From a checkpoint of a small mixture-of-experts model trained on Wikipedia.
Size: 8 layers, width 128, vocabulary 8192, 13.9M parameters.
Below are experts of layer 2 (counted from 0) of a mixture-of-experts language model. Rows are named router (the router's row for the expert), up (a neuron's input weights, with its number), down (a neuron's output weights, with its number) and show model dimensions 0-127. Each number is 500 + 25 x the weight over its row's rms, rounded and kept within 0 to 999. Numbers have three digits each.
After each expert's rows: a language model's description of what the expert responds to. This comes from a sample of Wikipedia text that the model never trained on.

# expert 9
router:519480469500505491507526476521506520467539445477502487528467517512527504527518482529479476545533493501509547490488530476471515505503481537505521523449464503477518513511482481476492510502523505529472481521539509495464521550468531483505472513506497461454521495501480486493507468548464452495510495484458545498479515520448502475524493480492487500510456472472534500500523493527513564503456
up3:496483487486553492511509509514529551468501534549468503533493469501449477551489514498501548510477469502497509483508505447514463496500437465507487488480483452505508483502541464482499493446476509516532515502514506488463519502476501495539488495506534527504538490494469495511514484489499519502493557518468498454454515515478516484499497480510467498483514468513446537502484507533516502461461
down3:513491491482523505515517465510521549520553529454493490512498508501484473482512488481465510469527517491548496505518489505490502474536487483458500484507514469531487507476474484512534448502495494516481514508498455492471465474500478501578486454504490524471481476498513495535489548508506573489529521518500499543475491517481474506457519460501495501519460549474509509495511511454506507541540
Short first pieces of words and modal verbs, such as dis-qu-alified, over-ca-me, could, may, too, often after to or was.

# expert 6
router:485497484537433473484458462537493522462511521533511492507467530478514519539486473510497476496511509514484476521515476483482494469463502528472463467450517477465538525494492542457474497515485472467523470521511485451500480498516532462467506523460498509477490492513488500489466490468480539496548492483491483522494491480475526497508507507470473534426522494464513523508504487540506477488493
up8:555499524523454535454493487521493460526505526491494507429512476514477494509490498475499538466487513490491499522487545498497495500514494517506487525509517496509491479466491466444497504498505526469519509533512506519501538506473493549545517477516482484497497468498554460517494522504505483496480485522526493503490523474547452554507447565497505502483492514483490464511492566510521520497533
down8:550520514519487472491480517480464541472524503496492499499505506514471494470534511535463491498501499478492476519503521478503549523538462512508494510486490511511529506501584465492512437524434505507485476479482497461563503512497498496543525483501468528476498513526477479489516473481492518492513461508495467456466527452542507501505495461485534514478486492490523523466522487520505486493456
The prepositions of and for, plus adjective endings and quantity adjectives: eventual, conceptual, powerful, such, more, new.

# expert 23
router:458507524523529457524489520527519528542471506525482469489480521528431533537546489505550472524498498501492538496508520513486483508504488500476517500535477487515488482510495491530500507503508473525510499537504453491512497457518516553501465514500522492476506492468511504504481509540514468538497458522528491528475555504472532507506436465496499553532528536537516497517537477496496496484488
up8:543481469481496502514503499467467524462526477541508527506512487495520516484490514483521505475468521472518504477519534517472502481480501502501507483471451499519510490463506480494509503487520515477513483504467498562474502508549535477529510491541477543501519484453570506531535552477516499470506479491500524509516476481512489462458497553485556468453507480489519475482448497512517463493487
down8:516523516512487502519480510497482504527533530457473429531517527484493464470482499494519487514498510549491462524500502495454468539492460531489470526519536549479493512496482508485513473509532494496499486440496517521507505482508494471464492486463523465465467511499449494484461497482537462546527495489502500515473521437504484524534485527508480509509511494448511523497521496516484558494494
First pieces of surnames and team names following a given name, such as Mc, McC, Long, Fair, Won, Good.

# expert 18
router:530487502504461474513499540488515527490481478521515531487478484464504468492497483524495463510544561497497518515468485510481492498523529530506474455475536518452472494521501492498491511466547551515477485502494506514470458481483471487485499526502513460492447478484514479478547530472470481522512524471510505479498509464482462489489524467507422498480440471518472505480504497502462490524490
up9:465468445483498482505555485520445518469488442480495524512492490500532515524514468481504528492519502459469492443531510479458493483477475469511481530539500478498496524522461497468486505549473492492433507517501490521498482527518461477490529532514511530522542500518505484531493485509516514480494513487511478492542498489497477490475499487447495486506487482527467532524515534521439510478519
down9:492463577492459505519499531522512504503506531491475507487517556461505471521483528530484455476483490491516493501512470494506474544526500463523480486496526509479501521517477535528468537481496501471532533528504447449503484523513530474478489470506471474495477502484536498484483501459484481504484484507505505497493518480467493485483508535500500542495519461478532484466450495489530456561465
Final single letters or short endings completing names and words: Prinz, Frenkel, Golf, really, Biochemistry, Tobin, Fulk.

# expert 4
router:492483488481531462525527514526523524463463521494501520472453500505502485492512452519505542489467491478500549468507525475468479533518498495473507498515491479513467497494478490528548484462542530525488526498478466499476484499476524535477472499468486500495517455528546515510483513535470530521495489522496493540476544469469497480530476486455535509525513471479526538522507528486561500540485
up9:495508521499520515511495509495482476499492550541522493529518437517484528508496496471447536461478482518510567553504525499521542503446504476536491490488513514456459487494510495474446473526439498475493493486484469522465509477501471476510514460511553509506511474505492505483513485521494537504516507477489514522503492525517505507477505532533521469463563483487487482504510523514541490493473
down9:524474455525466480444493482475480501473504496514459498427502490454498457518455501515494509532511526509531504493488484492506512507521481490479563469488517502532518514502521518521518513460483512515547450497517462513530507473515491486524447490503499476487473455525470503531485505514503481509518527498532452496465484515462487477509491444491509478501512471480483506496495533497485502435476
Pipe separators in wiki tables, especially after numbers in sports standings and stats rows; also semicolons and Pld headers.

# expert 7
router:503478529513528527457550513539491476490490509482497502526533508505503477494486502472466544488479449533501502526462496529492528467531481525513536532469537493551474509499531483548488510486493534542462481539490534548491531444462534498501477516543500512503497501493496513444498514503526530502478497515513489477464524454480502529521470523507492491530490525533488478502508533497485490462494
up6:507483537507494580517513482510520491528498530472486503497483453504530504534510505454512523488484507462481551437524505500492518532527461452531473505499497490474527542464463532531497514499482500501550490533470495510507483516465501466441514479504493504496500498468483547509452475507506458495546514510480495470467483492497495471477542477496526498502473515477504502471498457493522503509514
down6:494514498478487472471459487483507527484537503552500476461491518486466491461468463475506501522483477496517506554480488522488522472481529524511509462499493524538476469510509498481507474494525530489481466488493545515486523477562515488527472532494559509514513508583543477492558479517525527500503477483481527519489498483518537496542482481475493495519479491483494514478491518477447526490493
Periods ending sentences, abbreviations and decimals, such as Mr., H.E., 0.0, plus equals signs and hyphens starting headings or list lines.

# expert 21
router:476483526528506531462493511533489502474489476504518541464479520498499508472519539521494563506450500467529505490470510488491451463509511527446529478508539505485503524488485436514514456492522536524528496492445505548478485491490509521477510488463495494505568454544535501522475505501471512510511499514494462504483524527488473466499485484494511472502518475508513520547482523494494494537487
up3:510510540492538502542477486501524485526462482538468507523531548472497504510461482459521514507535547473487518478507497504479488507495483455525476509498483517534490478494500496466506476472497494480551557490499516475523509486499466504471535450495499472483473505498507479557490515468466487480447509549482517535478504490500526454508531538505506471454487520498464491540535525529506479503519
down3:484484526497525489532461517504506510499489467500568500450511513537479542519518484484524509512499521518501534438517480485488519469462524501513536507545493495516505532477522513521478486470504505496497487504532474500485505467560492473499484495534499492515513491508505466493501559521507506504483503483455534504466501505553512495564503516520508588486481520484511509477468471496528481513457
Colons after infobox field labels like Years active:, Education:, Suborder:, plus commas, semicolons and arrows separating list items.

# expert 22
router:540467500475487491485500477493517502493485469481472542466498499450491455468494482476509465525497478506542532538453525459497548546520527512501475507493505481501460469536522481486519490511507503517514475499498511510476470485480495488484499505449453526474459465471530458487506525526536503505491501514497499434569482497496489528511486478536509512511493484525487492496462490500452525518539
up0:555529492490505497483521481505487486530470488493432495549478490480548496499486526498490520527464479499514505513514461527513537528490496482501490581485471488437490556522517519496495517498483516490504494453524485468495498511521467474477482524540484547508468460478513464514516489487553493492503482475528473506457518481489490472508543491557497501503516537496460490507496494484511503502498
down0:487506537494492516530458491506512526512485503558511476496521530528519468491470439514504496462541523460503473518492480430460519518506529489468478476535530488570535508482502479525498510507470455507475541505472515474455489514492469465511505458496512535506514535515517517517508521507504496475480468483484538486511491501460512496537482563489495477493493500477488475487512479481505516471485
Plural or possessive s endings (Red Wings, Europeans), -ly adverbs, and subject pronouns he, she, they, also; also José's os.

# expert 15
router:470500521466470471527529507520531515482462523492487501472458505523494516512523487521539496518481461485519520486464556457488464502502515517485499471501533491532487501504472480527527502461538498526491478506481466512488499455475524539454454512481479516445516479509544512499456535502496499519473478514511484515487539508471533504531474474465536509522520470482525534544521526455497497525499
up3:500494486507522504470506484522490475518524471563492509495476492473456493489505504476509463514507507488500501497534496491435468550502509482550440470530510522504483523518483531470550477503454535470462517526493495491492509526505511501459518527525507524465527530493492495525520444501521482488487534500487505499501494492517515537526573502514474469488479502543486479552487460514505484462489
down3:511449509556514471534491493492502507492520459501530451524543520495452544481513481491498492490536514525483505547461526555537520444512455458528512498556497483498558514521486519514532489459521477497531515477476491518490532455543505540470489507494504524536490497508490491498491514462513496537506498472506501504528504539529480507498551484483489499525507512488487492487512496512497502473477
Initial capitals and word beginnings in infobox and table entries, such as S., Sim-feropol, coordin-ator, plus auxiliaries had, has, been.

# expert 2
router:520472511467515514515529498481519488555513505453499531492499499525523517476503508517541452523518483437506513531511518492500480529456542521469493485483513453497550563507496493470493505521525484513497449505474485508475447505480524516477488521514464462485477532519507486468471533477477510513511532504496504501441494486479528468501534511492525492548484512469485509479552523511497512517472
up10:491485524509510478463493523497472473526531493425478498484499484484512503516498487532512527484513558532502515487530482495531506488485511474483508490494524488518505471510482474505528517523484514522488483527516571454506519527503481480519527530549483494517483531505548516445550495508551517487520498477497535517497492526480514504495525469471545494469517503515510510464469545426509486467506
down10:473488497475488492493459526517510487493492519523502489520492482538465482483488504523519483500479486453481473516492495552507527526541496531460470524474504523494501527533460529490480473486540505483465473519483488540505478471508480488470501515484517466487493451509478477532503494454489516492476533509507478512476484472477526492506483550503488499442527429483497489471537492556488563527462
Apostrophes in contractions and minute marks (we've, you'd, 83'), opening double quotes, dollar signs, and pronouns his, her, one.

# expert 12
router:540496538446495498478471529514525527468485511542526510513497519524501537513519473486519537481534436481476488486491485543511516522525548540493502487485494494485525458499501499505505476453506525452497504515499485512470511503497483518496533523537448496477516498523460484505521517518502512467474485533519477499525492529549529448501503512497500516482511468467566481496490518562480481485475
up8:486499542467502511535499529454516542534537515497466497495482475488480530508514470475488464526481487485555493475510492438498488485446470487516536502510477467496478474492482520501508489501517512504488471488491541505504521491497491468482515551477479497481483527478516511485502449496460499479482489526498515451503547446480491421515495486511524480534505509546479514488501498550500474476523
down8:491501495531488480488424502481482512430506489461522463489506501473486511485511471495510501492518525505521481563483512533510484563498494496546525480495476514530491505508521530522502478483476505460493475510499480490493490536519467534486498471515526445468515452530487506512507528525486489503473502478491534530475502503540485556468543490485524512505479464464540534529531514482507473482487
Prepositions in, on, at, from, during, especially after located or born, and closing parentheses after cast names or asides.

# expert 16
router:508567512488467545524495503515484480505559531502467483488523544495556475472476510530536487478456501506510455500502498497480500467503520507469482518482519504500469470449475485516501470475488505484520512451469483502510511501533503500513483501484495538499535495463485508485477507508480512547453497445521472503542468523510507486438526504499502535511508529498461494511512515452481538481515
up7:478514451483489493515520554475482524494505494510486442486486504509503482513481536505461513513494500506485495498525522494494497504520545504514502485507518478480498452499513443537492514506512531475480506506555489463506500504543507455498522534522519548512514474486520482516556490520552504535532525502495461546521502521486511490462499489549498508460502541572551470477495508507495507470523
down7:502458504490481476471495485500517504460446535530527482505480508514473522474472515516521540514482534461497470548476503495515535492511455530547498552512502491459521533460527442495521483491478488465495532499513507512488528454508498532494510479552516495504479494482505524521507548496479508508557523476498495448477478467464503492525513557498474510494512480477530518490468492514502517495472
Mid-word stem pieces of common Latinate words and nouns after articles: impressive, deficit, expect, end, collectively, interest.

# expert 17
router:507433524475495482496531504514518520506452494490518535495494518525504511504525491521493511493459499493478506535507506499491464450513500521469548505483540472539498508499550446521486508490497523483507438544523513525441516496488500523478476493495448463479503501521527551495488525494482517507463447471494500505488495485537508459480510519484553498514542497512496531521525506456514468516480
up6:527495507520498537499473494501461496533508464530520520530498531525476514541468545503497501519496500454527475519507494498524536524498520522473456489505498488471442486551511484513508446507509503502534433512505454486481501524513473502512499483532526540500505497508482462483537461478489499463497489531430516481499507505520464507474481500482515490491527516478474473513464470475443512500461
down6:518498516465488470478548511481534485512513493526484505522558493468489510502546517502463483450505464519529496468521528536497460457487452493480489526486481517507518472501467524531512538506429522485513487540504499472528472502509493507476516520498495518518491537469467464511504497488511490519474494530509474522500518512501478508481491453496506504540471484510497449530520477467575486497537
Opening parentheses, hyphens, en dashes and slashes between numbers or words, such as (born 1978), 6–1, Russian/Soviet.

# expert 1
router:504561534471461464525497540519485538485498528477468494479504516506472530453498528499486478533533532498552476479504506480493475515514470496477541516476487525500484477535494523492552510512544509498477470542500481526555503528500541529487483502485528461469541486520482512503466502478528535499496482513545494495484512478522506468480489461493513478488502525452534455492490497533486485473484
up5:475514540481492507479455526499493485463522496482535484525486474472543480552442474496474526456549532488548512479518485459495531494480478510487519487467483480455527523544472538473535529495520468498515477464478534504503532522489470478531499459465491527520494471493513523496466472472489500487482525473536503506479482525527464479521480538506501500508515485488496501489509523549508473519491
down5:498490488475507516520487487521513513513489465498448494511516484483479476489519463488515461509507465497478539534469442511528498508507470482498525526474509513530506480503498498479465521498524488507476571499512509511552498487469522502478541523483542490466486492525520463517516493521511544504487478508487479442475519447459528499502498476464500580487500486498504537510531463469551511504525
Nouns and connectives about time in biographies and sports seasons, such as year, season, career, later, after, when.

# expert 20
router:465500514476476461519530502516531521484472523496492501470460507521488515508521487520535503515467454486519528491462555465494468507503508516482502469511532490534474501503469485530516503452540505526494485510479461511497503466482529538449456512492477520449510475497543520501458533503501497521475480518521484521488546502466536508531481480463534504526518476485527525545525523451496486534509
up8:469469525499501500522522502494477498518535469510500511488526484449505505534480494512523476497501490497489503503555489530474493480517477445521535508553475561495472506535493522441515463530525470455491463515506493487497499493487490515537494513517528538505456473529515500484519529450521480508491456471493482446522528487504468482468519498461474473489471485501514531502533450515492463483502
down8:452496511487542481509468485457496501476482522504499493492464534473503496470477492453435515492484517467509468471483476507534516515500506476457513437501520491489550481532501546519476527504469505514524531463482493517500495483488516509527500493486462488519517549528514474509498485556480498511468499533505458497508469555441522479513496544466509507492509486490500487538459492473510507529510
Latin species-name endings in taxonomy lists (Tephrina, arborescens), plus first names and word starts after colons in infoboxes.